Weights of a small mixture-of-experts language model, trained from scratch on English Wikipedia.
Size: 11 layers, width 160, vocabulary 8192, 37.6M parameters.
Training: a variant of Muon for the experts, 451M tokens, 6888 steps.
Below are experts of layer 7 (counted from 0) of a mixture-of-experts language model. Rows are named router (the router's row for the expert), up (a neuron's input weights, with its number) and show model dimensions 0-159. Each number is 128 + 32 x the weight over its row's rms, rounded and kept within 0 to 255.
Before each expert's rows: "gets" lists some tokens that make up at least twice as much of what it gets as of all text. This comes from a sample of Wikipedia text that the model never trained on. Tokens count by the router's weight.

# expert 94
gets: "si", "ona", "ti", "ine", "one", "que"
router [104 159 131 137  86 146 166 104 146  61  82 129 110 142 150 122 119 157 169  82 168 166  64 161 118 176  87 122  84  99 164 173 168 158 180 147 134  90 125 163 195 102 169 152  54 124 157 141 172 121 171 117 202 168 114 134 163  86 114 111 111 148 150 140  85 165 119 169 138 171  70 164 132 109 163 161 130 117 129 135 108 153 150  97 115  72 118 151 175 106  81 138 123  83 154 119 159 100 114 140 134 153 148 128 120 195 210 147 128 184 183 115 109 128 126 166 122 119 161 133  89 106 148 150 139  65  76 148 143  76  87 104  52 120 105 164  95 169 130 126 103 127 127  89 159 164 137 157 122 164 141 128 109 149  94 113 133  99 145 132]
up0 [ 99  81 155 117 135  87 135 107 113  89 149 139 162 100  96 132  88 124 135 104  86 114 188  90 100  97 148 131 110 159 157 168 141 192 147 105 108 135 143 111 153  94 149 135  92 109 143 206 142 135 100 132  89 108  98  76  12 165 128 146 167 119  97  86 124 145 120 149  85 142 156 163 128 142 185  62  89 181 149 118 118 117 108 148 180  87 139 181 156 162 131 136 129 128 168 147  72  89 168 119 104 148 129 158  82 144 152  88 197  75 113 119 157 126 176 121 170 127  71 122 129 149 115 196 145 149 148  77 154  77 130 179 108 107 124 145 114 172 120 103 104  80  98 114 137  88 102 165 133 135 126 111  81 110 139  75 137 185 149 124]

# expert 137
gets: " the", " of", " The", " as", " in", " to"
router [102  90 161  98 173 121 147 103 105 171 147 131 122 114 120 114 177 135  88 166 161 141 137  91 136 128  90  90 112  83 142 211 136 134 179 172 133  94 151 170 128 110 169 144 141  60 136 114 103 177 127 113  73 112 139 136 174  78 135 155 198 100 147 104 129 102  81 150 106  95 104  99 107 114 107 127 105  99 152 111 118  67 120  59 123  91 203 159 146 115 122 117  84 124  92  62 164 149 156 113 101 169  44 140 132  96 129 159 134 155 143 147 104 175 121 104 119 178 141 147 126 167 151 109 158 137 108 102  96  81 116 181 227 156 146 120 129 104  73 148 131  87  92 113  98 113 114 117  82 161  95 141 163  96 164 111 134 121 167  86]
up0 [ 77 137 191 134 168 159 174 115 134  98 129 106 174 113 151 106 130 165 147 154 118 117 111 178 149 163  82 138 141 175 133 162 150 107 162 116 177 113 169 148 176 151 136 179 148 125 145 126 147 144 109 136 122 174 108 131 135 159 162 114 113 170  94  79  91 110 157 119 152 146 104  86 151 161  97 147 162 104 145 145 159 153  56 138 127 131  93 138 135  86 122  45  98 167  54 201 116 104 174 117  64 133 140 129 135 154  91  97 179 143 101 107  92 129  74 117 218 134 146 135 124 140 128  99 127  76 141 152 103 146 150 207 175  90 161  47 123 113 147 100  67  94 128 136 159 101 156  83 136 139  76 154 119 158 121 114  90 140 137 163]

# expert 3
gets: " 1", " 2", " 6", " 3", " W", " L"
router [ 97  97 122 148  86  79 123 130 136  85 126 196 117 161  98 147 136 138 189 111  90  75 105 115 107 160 106 132 157 166 143 137 196  98 156  64 138 176 131 158 154 105 108  97 174 146  89 136 132 101  73 111 146 131 154 106 104 144 123 121 103 111 107 188 161 132 179  57 139  90  63 151 182 152 165 148 128 113 144  55 135 113 188 146 109  84 136  93 103 172 166 116 152 190  77 162 173 127 171 182 138  98  65 146 100 113 135 186  93 113  88 104 146 169 155 126  86 169 124 116 144 143 100 148  81 166 127  98 132 134 165 112  74 129 150 110 136 142 168 102 134 161 208 104 106 156 113 153 158 142  96 139 129  94 154 153 117 149 115  98]
up0 [144 156  71 114 123 153 147  92 114 131 168  89 136 141 163 206 115 108 154 144 143 183  73 135 172 128  68  90  76  82  69  62 148 117 116 165 106 145 104 156 155 152 146  93 125 113 129 123 113 104  91 127 110  71 111 115 169 154  93  81 124 127 111 195 119 121 145 153 153 190 206  88 146 192 106 124 108 122 169 144 153  99 142 137  85 144 107 165 178 159 176 153 153 122 168 146 110 117 105 116 139 119 155 181 117  77 105 123 115 115  95 134  83 140 132 116 152 121 169 150  94 163 148 129 156 109 168  70 145  97 148 117 133 149 147  82 165 125 144 130 178 132 146  79 108  98 178  86 118 115 172 114 104 117 145 143  78 166 135 233]

# expert 120
gets: " of", " for", " in", " to", " on", " at"
router [139 147 135  72 137 146 163 191 113 168 129  95 128  75 109  91  73  97  92 126 171 130 164 101 175 146  83 121  74 118 124 174 159 152  92 168 109 115 146  56 116  82 117 132 140 119 138 150  97 188 100 133 128 107 157 165 150 135 148 144 154  99 129  66  73 110  97 143  70 139 178 124 171 193 167 117 112  84 145  98 159 105  84 101 154 101 171 163 119 174  98 126  97  85 108 121 125 163 128  89  53  71  90 119 181 123 190 128  78  80 143 139 101  90  88 130  80 157 155  85 128 134 135  76 133  91 115 112 115 145  87  71 156  88 143 142 155 127 118 143  96 115 163 209 146 107 160 150 107 119 142 134 164 156 128 126 116 109 146 119]
up0 [143 112 166 103  98  86 122 131 115 111 145 171  96 118 107 115 154 114 144 133 148 108 102 185 150 117 124 105  99 156 119 139  93 194 126 113  88 164  86 106 131 157 128 111 125 115  98  86 113 154 115 134 138 182 127 121 147 109 156  49 153 173 117 119 136 156  89 136 167 115  92 161 131 137 165 191 118 136 108 174  91  80 174 178  94 111  81  86 126 133 119 124 131 184  58 209  96 110 143 135 109 122  92 101 132 147  99 116 111  96 123 106  74 137 207 166 104 121  96 135  90 122 180 126 175 193 174  80 192 118 158 215 174 161 102  94 121 116 124 103 102 138 141 127 156 182 145 104  38 119 120 126 114  94 103 151 119 170 109 157]

# expert 104
gets: "  ", " MPC", " ·", "%", "\n", "="
router [138 102 165 121 137 131 106  84 202 108  80 136 171 106 150  94 181 163  82 100 114 141 105 103 101 188 100 118 171 169  91 140 169 163 134  90 122 114 162 125  74 142 136  94 121  93 124 126 103 105 103 113 119 120 104 145 154 140  88  71  81 129 133 176 148  80 112 130 103 107  46 166 123 162 173  85 183 117 112 117  96 138 173 126  81 166 160  91  83 109 110 108 122 138 142 108 155  78 128 140 161 129  81 134 147 108 115 184 112 171  93 144  88 175 151 116  85 104 165 175 110 109 141 145 139 169 172 144 109 138 161 194 112 207  97 124 142  85 166 116 132 201 136 161 134 117 169 117 173 141  86 127 136  70 170 140 145 192 156 131]
up0 [156 135 155 144  87 111 139  86 138  93  96  92 150 180 128 182 106 150  92 145 121  80 142 190 145 209 100 122  73 129  95 125 165 109 120 138 131 136 137 172 106 121  74 155 124 161 110 143  78 122 155 131 191 119 130  68 165 171 149 147 136 108 167 152 138 143 136  85 108  89 189 149 150 167 116 155 183 111  65 120 137 140 101 116 107  77 181 165 102 182  87 119 137 146  92 165 136 112 165 122 122 114 102 117  96 206 133 118 155 139 155 125 176 172 127 120 192 147 151  67 160 108 183 169  87 117 155 101 184 119 127 106 129  76 125 165 133  87 106 147  67 128 116 136 131  87 121 144 187 138 146  83  72 111  91 131 139 129 153  69]

# expert 33
gets: " a", " the", " his", " its", " an", " their"
router [156 127 132 137 121 117 156  84 152 144 114 145 141 139 163 106 175 113  79 106 171 133 142 124 185  83 118  90 159 101 135 103 150 144 174  69 157 129 127 119 124 192 117 153 120  79 151  77  87 140 150 134 151  79 115 114 128 107  89 184 197 153 152 101 110 166 103 188 121 113 133 129  92  81 101 131 181 122 138 130  86  82 148 141 111 154 142 149 107 146 100 164  94 103 152  41 166 191 142 143 124 127 129 119 148 132 135 143 113 167 147 106 160  77 176 111 133 156 182 114 185 150 113 149 120 103 160  70 152 182  98 128 108 142 159  35 131 113 164 195 136 119  64 163 102  97 156  65 159 138 108 156 180 124  84 153 119 146 186 152]
up0 [119  99 153 108 133 134 152  83 127  72 126  72 158  89 213 134 135  77 128  90 119 168  95 131  94 163 164 150 112 125  96 100  98 112 152  71 128 178  84  58  77 134 109  88 107 104  87 156 140  65 110 178 152 170 120 140 118 154 103 196 126 149  88 177 142 127 133 161 157 115 125 114  47 126 136 123 103 150 123 155 110 126 121 157  78 152 108 130  96  68 151 177 153 144  94 151 105 120 124 108 125 113 113  99 104 132 180 186 118 116 134 102 109 163 143 153 162 139  86  57 137 168 194 122 110 126 111 229 128 125 171  87 103 109  62 109 159 119 141 137 134 155  84 136 179 129 130 146 175 113 152 152 155 116 128 104 115 146 119 184]

# expert 139
gets: "  ", " —", " 0", " Apps", " Total", " Team"
router [ 78  92 119 144 119 145 104  94 129 162 124 148 126  97 131 153 188 166 183 132 138  92 105 151 169 126  86  97 187 102 125 106 164 163 161  92 116 134  88 172 125 146  70 110 116 114  83 111 116 121 135  79 102 181 141 143 162 123 134 126 135  75 107 159 181 112  64  91  90 118  96 114  76 133 135 116 118 162 137 100 105 107 182  97 196 150 155 134 102 125 171 171 130 190  99 125 182 113 157 109 133 157  44 173  93  73 110 160 135 142  74 165  57 110 160 158  88 159 152 179 124  97 111  91 117 169 114 154  81 108 133 156  86 158 100 180 149  85 176  88 150 123 124  92 139 141  90  80 142 120 122 105 181 123 125  81 151 144 140 122]
up0 [115  77 124 126 162 100 158 174 140 135 123 141 126 175 128 135 125 118 168 181 103 175 139  93 155 122 140 136 104 105 170 143  86 173 115 112  68 127 159 115 165 121 151 130  82 124 141 124  80 218 150  97  89 111 143 156 171 112  47 163 111 138  87 155 120 155  92 114 180 127  75  51  81 118 106 108 117 170 134 161 155  91 130 112 101  96 121 148 164 116 134 146 153 100  96 120 168 147  95 112 176 168 123 103 146 153  91 123  91 146 112 121 101 202 155 103 163 112  72  68 198 178 133 184 151 141 137 156 153 137 129 173 118 100 115 140 119 150  78 124 101 103 156 153 129 112 137 154 209 149  87 150 180 169 102 179  90 150 164 150]

# expert 77
gets: ".", "-", "\n", ";", "{", "}"
router [158 134 153 152 200 115  85 131 139  93 123  92 133  72 100 146 176 133 124 138 167 132 134  56 169 136 108 108 147  86  75 116 122 140 161 159 164 149 120  69  98 156 108  55 108 133 121 181 168 114 136 137 130 135 146 194 106 140 162 138 124 119 153 107 173  68 126 101 160  83 135 141 129 110 116 135 107 160 116 119 182 116  88 115  83  70 122 123 118 120 184  80 167 165 130 158  99  55 158 126 140 112 157 137 124 109 145 141  96 136 122 187  73 191 117 170 101  95 159  56 134 144  79 141 149 129 214 142 127 112 162 100 127 172 165 162 176 135  72 100 170 133 191  69 126 127 160 132 121 127 166 124  86 136 136 131 173 158 125 143]
up0 [141 125 153  79 163 191 109  99 125 102  96 133 174 201  96 111 138 132  92 111  97 131 129 124 103 111 139  95 133  94 141 102 131 134 102 102  91  97 152 103 181 108 103 191 131 144 113 125 128  82 120 127 108  65 117 109  89  92 115 119 108  85 158 102 129 162 129 108 101  84 158  70 169  91 190 143 126 102 138  97 135 160 129 102 118 184  98 108 127 106 175 179 133 140 186 199 145 154  90 123  88  81 145  53  75 127 198 147 150 115 139  89 168 108  90 121  92 161 149 133 132 151 166 152 124 106  54 133 167 122 145 143 156 144 101 179 131 146 165 122  93 126 188  97 179  98 100 208  95 126 159 166 112  99 110  85 150 121 182 125]

# expert 131
gets: " the", " The", "The", " his", "s", " a"
router [175  88 111 149 180 123 158  79 179 151  96  90 145 133 162  62 153 116 119 101 194 111 153 133 167 115 163  82 134 167 161  42  98 127 135  96 124  94 112  77 107 174 131 189 171  89 141 114 120 145 139 156 135  89 112 115 141 118 106 180 191 160 176 135 111 151  92 130 125 102  90  71 104  96  82 175 200 158 167 126 172  87 119 141 127 160 132 140 134 145 102 122  72 149 124  74  79 172 177  93 146 146  60  98 141 144 149 127  76 113 169 124 151 162 135 130 122 121 143 144 163 141 157  86 142 128 123 118 149 130  99 129 201 112 170 121 156 101 135 152  90  93 121 149 165 125 121 144 102 149  92 164 156 168 122 185 169 117 170 162]
up0 [118 134 110 195 185 117 135 106 151  37 134  57 133 145  95 122 106  94 166 151  72 168  66 144 136 141 120 130 141 186 123 118  95 175  93 102 118 152  88 123 102 121 117 102 153 128 135 155  98  84 184 193 130 133  82  90  87 108 130 137 144 179 164 123 144  70 145 146 147 122 170 120  97 197 165 108 128 129 107 158  90 159 120 203 147 128 142 123 134 134 139 106  97 161 105 139  81 109 106 174  77  84  71 133  98 167 160 126 124  79 132  79 125  94 197 130 154 178 101 128 174 151 112 120 111 126  93 197 123 112 133 131 142 142 102 128 198 116 140 127 149 146  60 124 117 114 107 119  90  72 134 103 152 161 128  86 149 153 138  82]

# expert 123
gets: "-", "=", "–", "|", " \"", "/"
router [129 114 140 153 120 116  85 194 132 132 164  70 137  53  62 112 124 104 173 109 138 158 108  84 107 103 159 116 139 120 119 105 166  98 108 186 114 171  94  86 169 119 150 138 137 119 150 127 153  88 149 124 126 145 150 145 107 153 124  48 123 191 166 158 138  83 134  87 146 102  73 115 115  86 114 147  94 153 133 178 166 118  86 157 195 127  91 165 166 145 104 104 167 178 106 181  93  99 117 127 132 103 137  54 168 114  59  94 114  77 167 136 185 171 100 119 115 119 171  87 161 107  97 130  97 190 131 154 180 128 118  79 138  85 132 142 117 149  96 126 118 135 152 159 162 124 104 177 159 124 151 125  48 129 108 108 106 130 114 173]
up0 [136 112 108 103 157 147 160  64 130 111 157 154  98 136 171  75 116  64 168 124 110 125 131 141 115 132  98 164 132 112 103  71  97 117 144 127 158 128 106  73  71  84 138 156 135  91 122 135 176 115  83  83 133 209  83 197 119  91  78 110 215 115 148 100  98 143 144 157 122 126 123  92 140 103 110 170 109 144 159 139 143 158 139 103  28 106 141 111 155 197 158 120 147 115  73 119  91  84 119 136 126 108 148 137 124  96 127 168 175 143 142 103 125  80  76 132 161 146 156  97 100 134  91  70 114 189 125 180 104 116 106 124 204 157 137 145  97 178 150 130 131 141 142 124 100 121 133  81 158 161 153  79 110 134  97  90  69  96 141 126]

# expert 62
gets: "–", "/", "{", " (", "-", "^"
router [177 143 154 156 182 165  81 155 126 131 125  91 113  84 126 174  82 116 139 108 136 131 106 173 151 102 107 105 161 113 112 138 145  85  87 161 152 173  75 106 110 147  86 152 175  81 190 181 126  75  90 119 120 146 105 115 104 134  98 135 120 112 147 178 149  63  91 148 121 116 134  67 108 114 128 182 124 136 151 134 108 161 120  64 120 183  96  72 141 129 162 103 118 156 117 148 121  71 157 116 105 128 142 104  98 119 158 156 144 122 168 174 106 174 180 131  93  95 170 124 146 118  76 138 151 132  62 145 119 119 170 113  95 177 109  88 181  95 105  72 141 178  95 109 152 144  52 117 159 113  99  92  64 129  84 142  87 121 168 181]
up0 [153 146 198 100 155 190  74 131 120 138 120 168  91 125 137 168 138 124 150 128 102 136 165 104 138 114 166  66 188 104  94 151  98 156 147 113 115 155 146 123 113 149 170 155 110 135 167  99 142 143 139  82 122  78 130 133 145 114 100  83 174 108  76 137 132 112 151 100 111 164 158 219 106 121 194 135 156  99 120 147 122 156 116 115 141 165  84 112 139 142  90 131 134 120 144  89 155  97  97 133 144 142 150  77 130 152 144  82 111 121 173 135 158 166  91 126  92 202  88 108 184 120 142 172 178  52 111 141 137 142 144 107 100 148  97 173  81 130 146 211 163 102  95 118 120 126 173 148  89 115 128 177 156 179 200 152  78  75 136 177]

# expert 107
gets: "\n", ",", ".", " is", " —", " ("
router [ 78 137 122 131 173 151  88 117 101 144 124 158 153  89 182  83 151 147 155 178 126  52 113  70 113  98 178 146  86  44 137 143 115 111 139 115  98 131 123 171 112  71 143 113 158 102 108 122 155  98 132 205 139  90  93  96 134 104 159 133  93 102 163 136 172  91 115 111 140 143 122 122 100 124 115 116  93 125 137 124 124  68 122 121  99  90 137  68  94 126  89 113 145  90 116  63 140 115 104 156 152 152 172 182 113 108 152 162  92  88  78 136 126 159  48 139 160  99 109 206 103 123 117  74 177 130  89 152 114 115 133 171 157 166 109 137 146 120  74  86 171 166 106  65 131 139  86  62 150 133 102 163 130  71 126 145 120 119 127 107]
up0 [139 128  95 140 185 109 116 102 151 133 128 126 113 178 130 186 107 117 153 179 128 159  79 160 162 124 193  82 114  88 122  67 119 174  87 155 123  75 120  92 164 149 153  99 117 173 165 124 124  76 152  71  92  96  79 112 151 105 148 174  89 184  77 120 132 155 119 105 174 111  77 153 107 127 119 109 116 102 139  99 110 122  95 122 137 159 154 239 117 168 160 142 111 121 183 131 132 118 111 193  94 147 118  91 140  99 122 154 177 132 152  76 131 111 111 145  81 122  78  93  80 136 129 111 147 132 120  94 177  78 137 171 202  69  70  93 155 125 140 107 158 167 101 153 157 153 144 125 120  99  89  99 112 131 142 117 117  66 133 137]

# expert 88
gets: "ho", "no", "em", "os", "to", "io"
router [127 139 164 126  93  86  85 145 147 146 144 165 132 153 129 160  86 147 123 126 110 159  78 155  80 162 151 169 129 143 161 165  81 144 165  63 127 122  94 181 143  90 172 137  51 118 119  94 108  91 162 165 144 153 164 141 151 118 142 149 129 115 187 126  88 181 176 104 116 173 129  96 114 135 153  94 133 159 122 193 123 123 184 106  97 119 133 150 152  66  76 116 103 135 146  38 176  86  73  86 135 160 138 159 176 129 126 178 124 103 144 125 135 100 173 140 102  83 129 146  89  66 129 172 126  64 147 152 147  72 143 121  67 116  78 131 151 156 125 106  86 101 145  54 140 165 120 178 131  78 108 121 104 137 113 114 124 125  99 128]
up0 [128 113  83 120 107 105 161 123  87  75 114 126 124 150  73 109 157 200 136 144 169 121  61  83 112 102 137 140 143 111 150 174 125 131 124 115 133  95 162 157  91 179 141 132  99 134  69 178 129 115 135 139 137 109 101 168 134 166  96 119  94 123 128  77 132  68 149  71 108  70 141 123 132 126 141 124  78 109  85  88 138 130 127  68 122 191 108 145  59 160 177 123 129  69 117 149 132 163  87  77 127 103 126  92 200 138 143 101 142 160 144 140 123 149 195 132 197 121  85 124  91 171 211 123 164  80  99 160 135 182 151  67 145 126 171 120 146 133 111 115 168 115 113  70 176 141 177 131 132 154 153 102 144  88 133 145 118 145 146 173]

# expert 133
gets: "-", "|", "=", " -", " \"", " ("
router [178 154 126 186 103  87  77 217  92 120 157  82  96  76  66 137 121 141 126  90 160 167 103 109 146  94 162 115 136  94 121 140 127 136 107 158 178 159 109 143 184 151 153 169 103  78 132  88 128 123 161 173 159 161 122 107 167 145 158  67 147 138 175 134 157  95 120 125 176  95 130 137  88 116  68 149  95 144 148 195 115 225  85 168 201 160 108 159  97 126 130 109 137 175 114 162 134 140  89  99 172 152  77 146 160 119 102 123 128  90 161  88 186 143  78 128 156 127 165 131 158  91 116 110 126 120 170 119 175  96 112 117 109 103 127 108 105 123  93 131 119 119 118 166 142 153 105 148 101 115 158  89 154 115  76 172 117 121  78 147]
up0 [121 151 195 103 202 172 184  83 135 147 127 187 104  99 155 150 151 152 132  96 107 137  82  99 136 100 157 144  91 150 122 132 119 101 104 131 160 122  79 157 134 164 136  95 120 149 102 168 122 149  99 126  97  86 128 130 140 119 136  87 151 137  89 134 156 104 146 190  94 108 101 131 121 103 153  79 175 155  51  96 154 138  88 186 136 108 230 129 158 145 116 114 147  80 107 140 116 102 116 120 150 148 137 104 159 107 196 134 131 122 157 182 105 150 114 159  88 113 133 166 131 105  31 166 154 140 138  96 116 176 134 112 146  79  96  82 146 139 103 121 145  70  70  86 152 142 211 136  73  97 140 113 161 156 167 117 117  83 127 110]

# expert 141
gets: ")", " |", " 0", " 1", "–", " 2"
router [ 89 121 143 174 134 108 157  61 134 141 127 143 150 157 144 150 168 157 187 116  90  89 172 148 102  82 131 144  99 108 108 119 143  87 187 120 106 155  80 156 155 156  94 100 116 129 124 123 121  89  87 106 143 187 114 133  81 130 104 169 128 114 134 177 174 103 171  62 100 173 124  87 112 130  87 152  83 121 158  75 108 169 100 123 150  69 139  98 169 185 185 151 176 161 101 164 158  63 198 163 156 112  85 165 180 149  75 132 122 145 129 144 136 123 147 112 114 138 114  84 167 108  82  83 132 190 102 146 101 128 166  86 148 117 178 125 143 109 113 102 137 176 128  86 122 117 131 140 141 171 118 107 148 161 150  74 105  50 119 106]
up0 [160 160  94  97 185 115  44 123 120 140 131  94  88 161  86 175 170 158 113 131 164 136 155 174  98 178 125 167 175 125 105 111  93 105 144 151 150 110 135 161 110  97 132  81 130 104  63 132 107 114  88 169 114 100 121 128  87 138 108 139 108 142  72 168 141  79 185 130 158 139  93 145 116 149 124 152 143 136 118 161 136 104 121 132 144 183 126  91 120 160  97  68 143 122 151 128 193 120  95 142  97  75 183 148 110 123 163 117 146 166 199 158 220 125 143  97 111 141 127 107 140  80 144 139 133 176 172  87 101  74  63 130 152 117 171  78 113 145 135 107 124 126 143  68 146 176 172 166  84 145  81 125 153 139 155 144 117 103 203 120]

# expert 121
gets: " the", " a", " an", " The", "s", " his"
router [123 109 159 122 103  83 173 109 150 181 113 126 120 152 167 101 134  90 160 118 174  96 179 131 111 110 128 116 140 176 134  74  80 189 149 132 144  92 145 102 105 198 121 166 129  90 151  88 105 165 128 127 131 124 117 121 142 135 161 194 204 178 106 107  79 172 178 151  85 123 110  89 134  84 127 129 134 155 173 174 168 115  95 107 147 140 149 150  69 197  91 132 135 121 106  70  96 170 123 102 123 122  82  90 139 141 157 124  59 123 127 117 154  89 127 126 136 141 152  84 196 194 122  89 102 144 125  85 184 133  96 133 122  95 191 113 153 158  99 128 133  49 122 111 110  83 150 133  92 127  75 130 177 140 127 149 154 126 139 185]
up0 [149 110 103 117 156 133 137 124  83 171 119 121  99 139 162 162  94 101 187 147  79  59 118 154 152 180 145  89 167 168 111 163 152 142 106 149 116  50 127 158 140 146 134 132 136  41 152 130 125 123 151  84 108 105 135 121  93 157 113  95  57 101 144 139 159 131  92 158 157 136 131 168  74 149 129  54 128 152 109 141 169 113  98 128 101  78 153 112  95 166 117  92 126  80 172 157 110 136 144 118  98 139 123 185 136  96 167 159  75 174 136 182  35 118  56 136 130 136 162 151 188 101 130 162 110  84 166 164  96  81  91 128  81  77 125 130 144  98 180 110 134 118  89 146 116 122 128 122 105 158 146  73 156  83  97 123  97 134 139 107]

# expert 13
gets: " known", "born", " born", "ed", " name", " named"
router [116 109 116 199 217 121  94 151  72 126 142 100  96 139  63 138 103 123  71 126 153 165 157 137 108 181 202 113  84  99 113  88 126 117 158 140  80  96 106  93  74 164 119 156 133 109 103 127 150 136 161 162 135 138 145  80 130 135 150 129 116  99 119 131 174 153 161 143  64 160 127  96 101 162 164 128 166 152 111 103 178 152 164 144 111 144 151 101  94  79 192 180 176 113 122  71 130 144 111 129 147 171 129 105 144 102 120 168 111 146 154 116 116 183 162 154 134 201 112 117 125 106  57 101 141 125  75 151 116 132 147 143  67 126 117 163 138 110 127 111 130 128 110 154 175 167 145  82 104 198 150 109 104 187 163 143 112  47 126 114]
up0 [115  94 106 142 127  65 132 170 114 140 194  55 123 191 100 143 130 108 164 118  84  86 114 129 175 126 111 161 134 152 133 156 124 127  83 138 108 163 135 134 147 131 135  62  78  69 109 103 129 156 149 125 162  76  89 124 107 132 103 133  68 167 160 123 118 148 129  98 152 115  83 185 139 126 152 173 139 209  89  69 186  81 110 110 139 149  91 163  75 123  87 111 110 119 105 159 138 203 135 127  87  90 163 168 161 137 137 134 105 156 102 148  78 102 165 166  88  96 156 110  90 120 106 144 124 162 170 143 130 130  95 167 150 116 122 171 120  63 118 158 114 160 156 178  85 116 138 149 170  97 176 127 103  59 168 103 134 124 139  81]

# expert 124
gets: "-", "|", " •", "  ", " /", "−"
router [178  96 133 109  99  93  97 153  96 169 173  95 126  94 143 138 131 171 140  75 148 117  99  94 136 108 148  88 170 110  93 136 138 114  89 159 115 157  77  97 143 189 154 144  66 139 155 135 111  99 154 103 159 147 161 104 125 142  72 119 180 126 174  93 162  73 105  87 147 173 109 108  89  81  75 138 131  82 127 149 147 109  99  98 170 158 166 137  70 124 106 116 107 132 130 187 126 100 103 105 142 122 137 114 133 135  78  95  79 126 143 117 151 163 147 151 154 107 194  80 143 118 102 150  82 192 151 157 176  76  85  96  65 171 151 126 105  49  93 103 144 149 109 151 171 124  91 128 175 169 130 113 118  97  95 164  81 173 159 168]
up0 [161 112 101  62 134 136 102 101 141  94 141  58  81 127 127 118 171 128 140 138 141 109 124 145 142 165 168 240 114 161 138 156  78 148 178 144 118  98  37 114 106 145 107  91 103 124 103 118 106 130 156  97 119 132  98 140 128 144  73 123 141  98 132 135 110  77 200 155 106 125 130 102 122 128 174 184 116 140  83 138 143 148 118 164 111 108 101  76 135 145 122 168  98  56 100  95 124 139 172 145 100 145 186 141 124  57  84 141 110 128  99 158 132 117 140 205 124 165 106 108 110 121 149 119 160 133 165  93  83 123 151 174  91 125  96 119 119 142 129 142 102 161  25 136  56 145 179 134  88 162 103 132 149 151  78 132 144 117 149  97]

# expert 126
gets: " of", " in", " to", " for", " the", " a"
router [116 103 101 110 199 139 132 147 110 137 135 131 165  64 144 103 145 157  74 161 181 130 154 113 128 109 173 108 103 118 131 141 100 134 103 141 160  85 154  86  60 178 113 105  93 109 144 111 170 150  98 163 156 126 120 110 159 117  95 127 177  94 179 107 148  86  80 142  98 104 149  93 138 143 174 158  93 127 142 103 123 148 139 102 116  70 155 162  97 186  76 118  76 135 136 106 129 150  68 142  78  72  38 117 183 124 125 120 116 110 172 171 109 112 100 139 134 151 166  83 120 149 142 100 161 130  86  98 158 124 107 131 156 101 174 165 134 173  66 143 103 132 165 175 110 119 177  78  72 165  84 186 145  75 170 119 129  82 149 124]
up0 [139 108  77 180 142 153 164 147  84 131 127 146  56 136 119 100 139 137 168 185 146 118 166  92 123 110 120 108  95  86 136 109 141 108 134 147 154 191  95  97  87  75 157 129 157  84  94 128 140 162 150 131 135  81 207 186 127 117 174 131 144  95 133 168 194 114 108 154 113 142  95 147 116  94 128  92 173  85 134 116 163  94  88 160 106 182 171 100 108  93 103 129 113 133 103  71 188 124 105  78  82 103 122  73 132 111 178 101 113 158 168 181 163 132 117 157 121 116 114 170 107  82 117 112  64 184 199 208 140 113 112 141 109 117  93 144 139 164 127 146 148 136  95 126 192 111  96 153 144 145 120 119 116 107 146 172 149 153 131  70]

# expert 150
gets: ")", " |", "|", "]", "}", "\""
router [192 107 109 119  88 147 128 126  93 133 157 120 146 112 160 154 144 104 148  77  65 132 172 161 115 140  98 111 109  87 100 158 123 171 147 142 152 124 158 126  97 149  88  33 158  89  78 151  96 184  72 109 125 116 148 178 156 176 113 101 104 142 126 121 172 131 120  89 139 111  82 108  83  93 124 172 114 145 124  86 123 141  93 132 108 154 124 103 124  83 161  61 106 140  89 131 114  92 151 119 161 129 128 165  48 175 122 143 101 118  92 179 115 170 184  89 138  92 156 147  54 137 106 110 175 186  93 111 102 120 164 103  59 108 138 143 154  74  94 160 156 186 153 109 134 104  99 170 151 133 194 100 112 128 173 147 112 101 132 136]
up0 [168 145 180  96 141  97 119 199 147 183 110 142 112 145 129 171 163 127 134  90 124 199 137 178  81  91 118 135 192 117 138 159 100  99 109 103  56  97 235 140 155  84 133 134 106 144 187  74 105 126 115 148 106 121 128  60 143 138 107  77 113 154  97 134 154 147  95 126 131 154 115 108 100 127 112 111 121  89 128 110  72  99 163 108 154  80 114  97 180 159 109 160 133  48 108 139  97 112 163 136 103 123 199  89  94 113 157 118 116 144 103 130  69 167 112 161  81 139 148 112 136 105 147 124 154  76 128 152 139 126  95 156 109 143  75 164 162 135 175  93 161 137 151 148 142 128 106 118 138 173  89 108  51  92 165 128 156 115 152 105]

# expert 98
gets: "ed", "d", "ted", "ated", "ing", " used"
router [146 150 109 164 168 149 114  81 100 148 119 117  81 143  98  87  78 164  75 103 126 168 156  61 116 195 152 147 125  84 131 104 146 125 147 110  74 161 138 121 131 121 136 147 109  73  79 162  94  91 103 134 161 174  73 110 150 141 157 155  68  85 122 113 113 141 141 158 176 135 107 129 139 102 110  88 215 150 159 136 159 125 170  93 145  67 109  61 162  94 119 118  97 116 149 106 100 159 184 142  99 122 143 152 122 117 130 125  98 154 146 156 101 162 108 105  90 149 104 145 124 169 102  66 134  67 158 161 102 175 101 123 118 153 150 158 150 158 138 103 166 134 141 190 173 180 181 129 185 149 130 163 161 118 200 101 120  90 107 177]
up0 [104 112 194 154 107 151 152 152  91 104 176  89 131  80 136 128 142 148 117 105  72 111 145 108  86 117  73  88 143 127 119  81 155 114 137 149 160 184 121  78 179 107 138 108 205 128 111  95 124 120 128 158 169 150 138 100  89 116 178 165  90 102 189 151  99 109 131 193 125 105  73 158 172 136 107 177 123  93 197 150  83 112 111 104 151  84 156 152 101 113 136 135  75 153 114 131  92 130 122 166  87 127 100  43 144 158 156  87 175  62 147 101 144 119 131 116 118 135  65 103 128 186 166 121 165 145 145 133 131 110 126 119 215  91  96 102 127 114 156 164 100 173 102  90 170  87 163 129  92 106 125 121 108 153 141  98  87 118 122 151]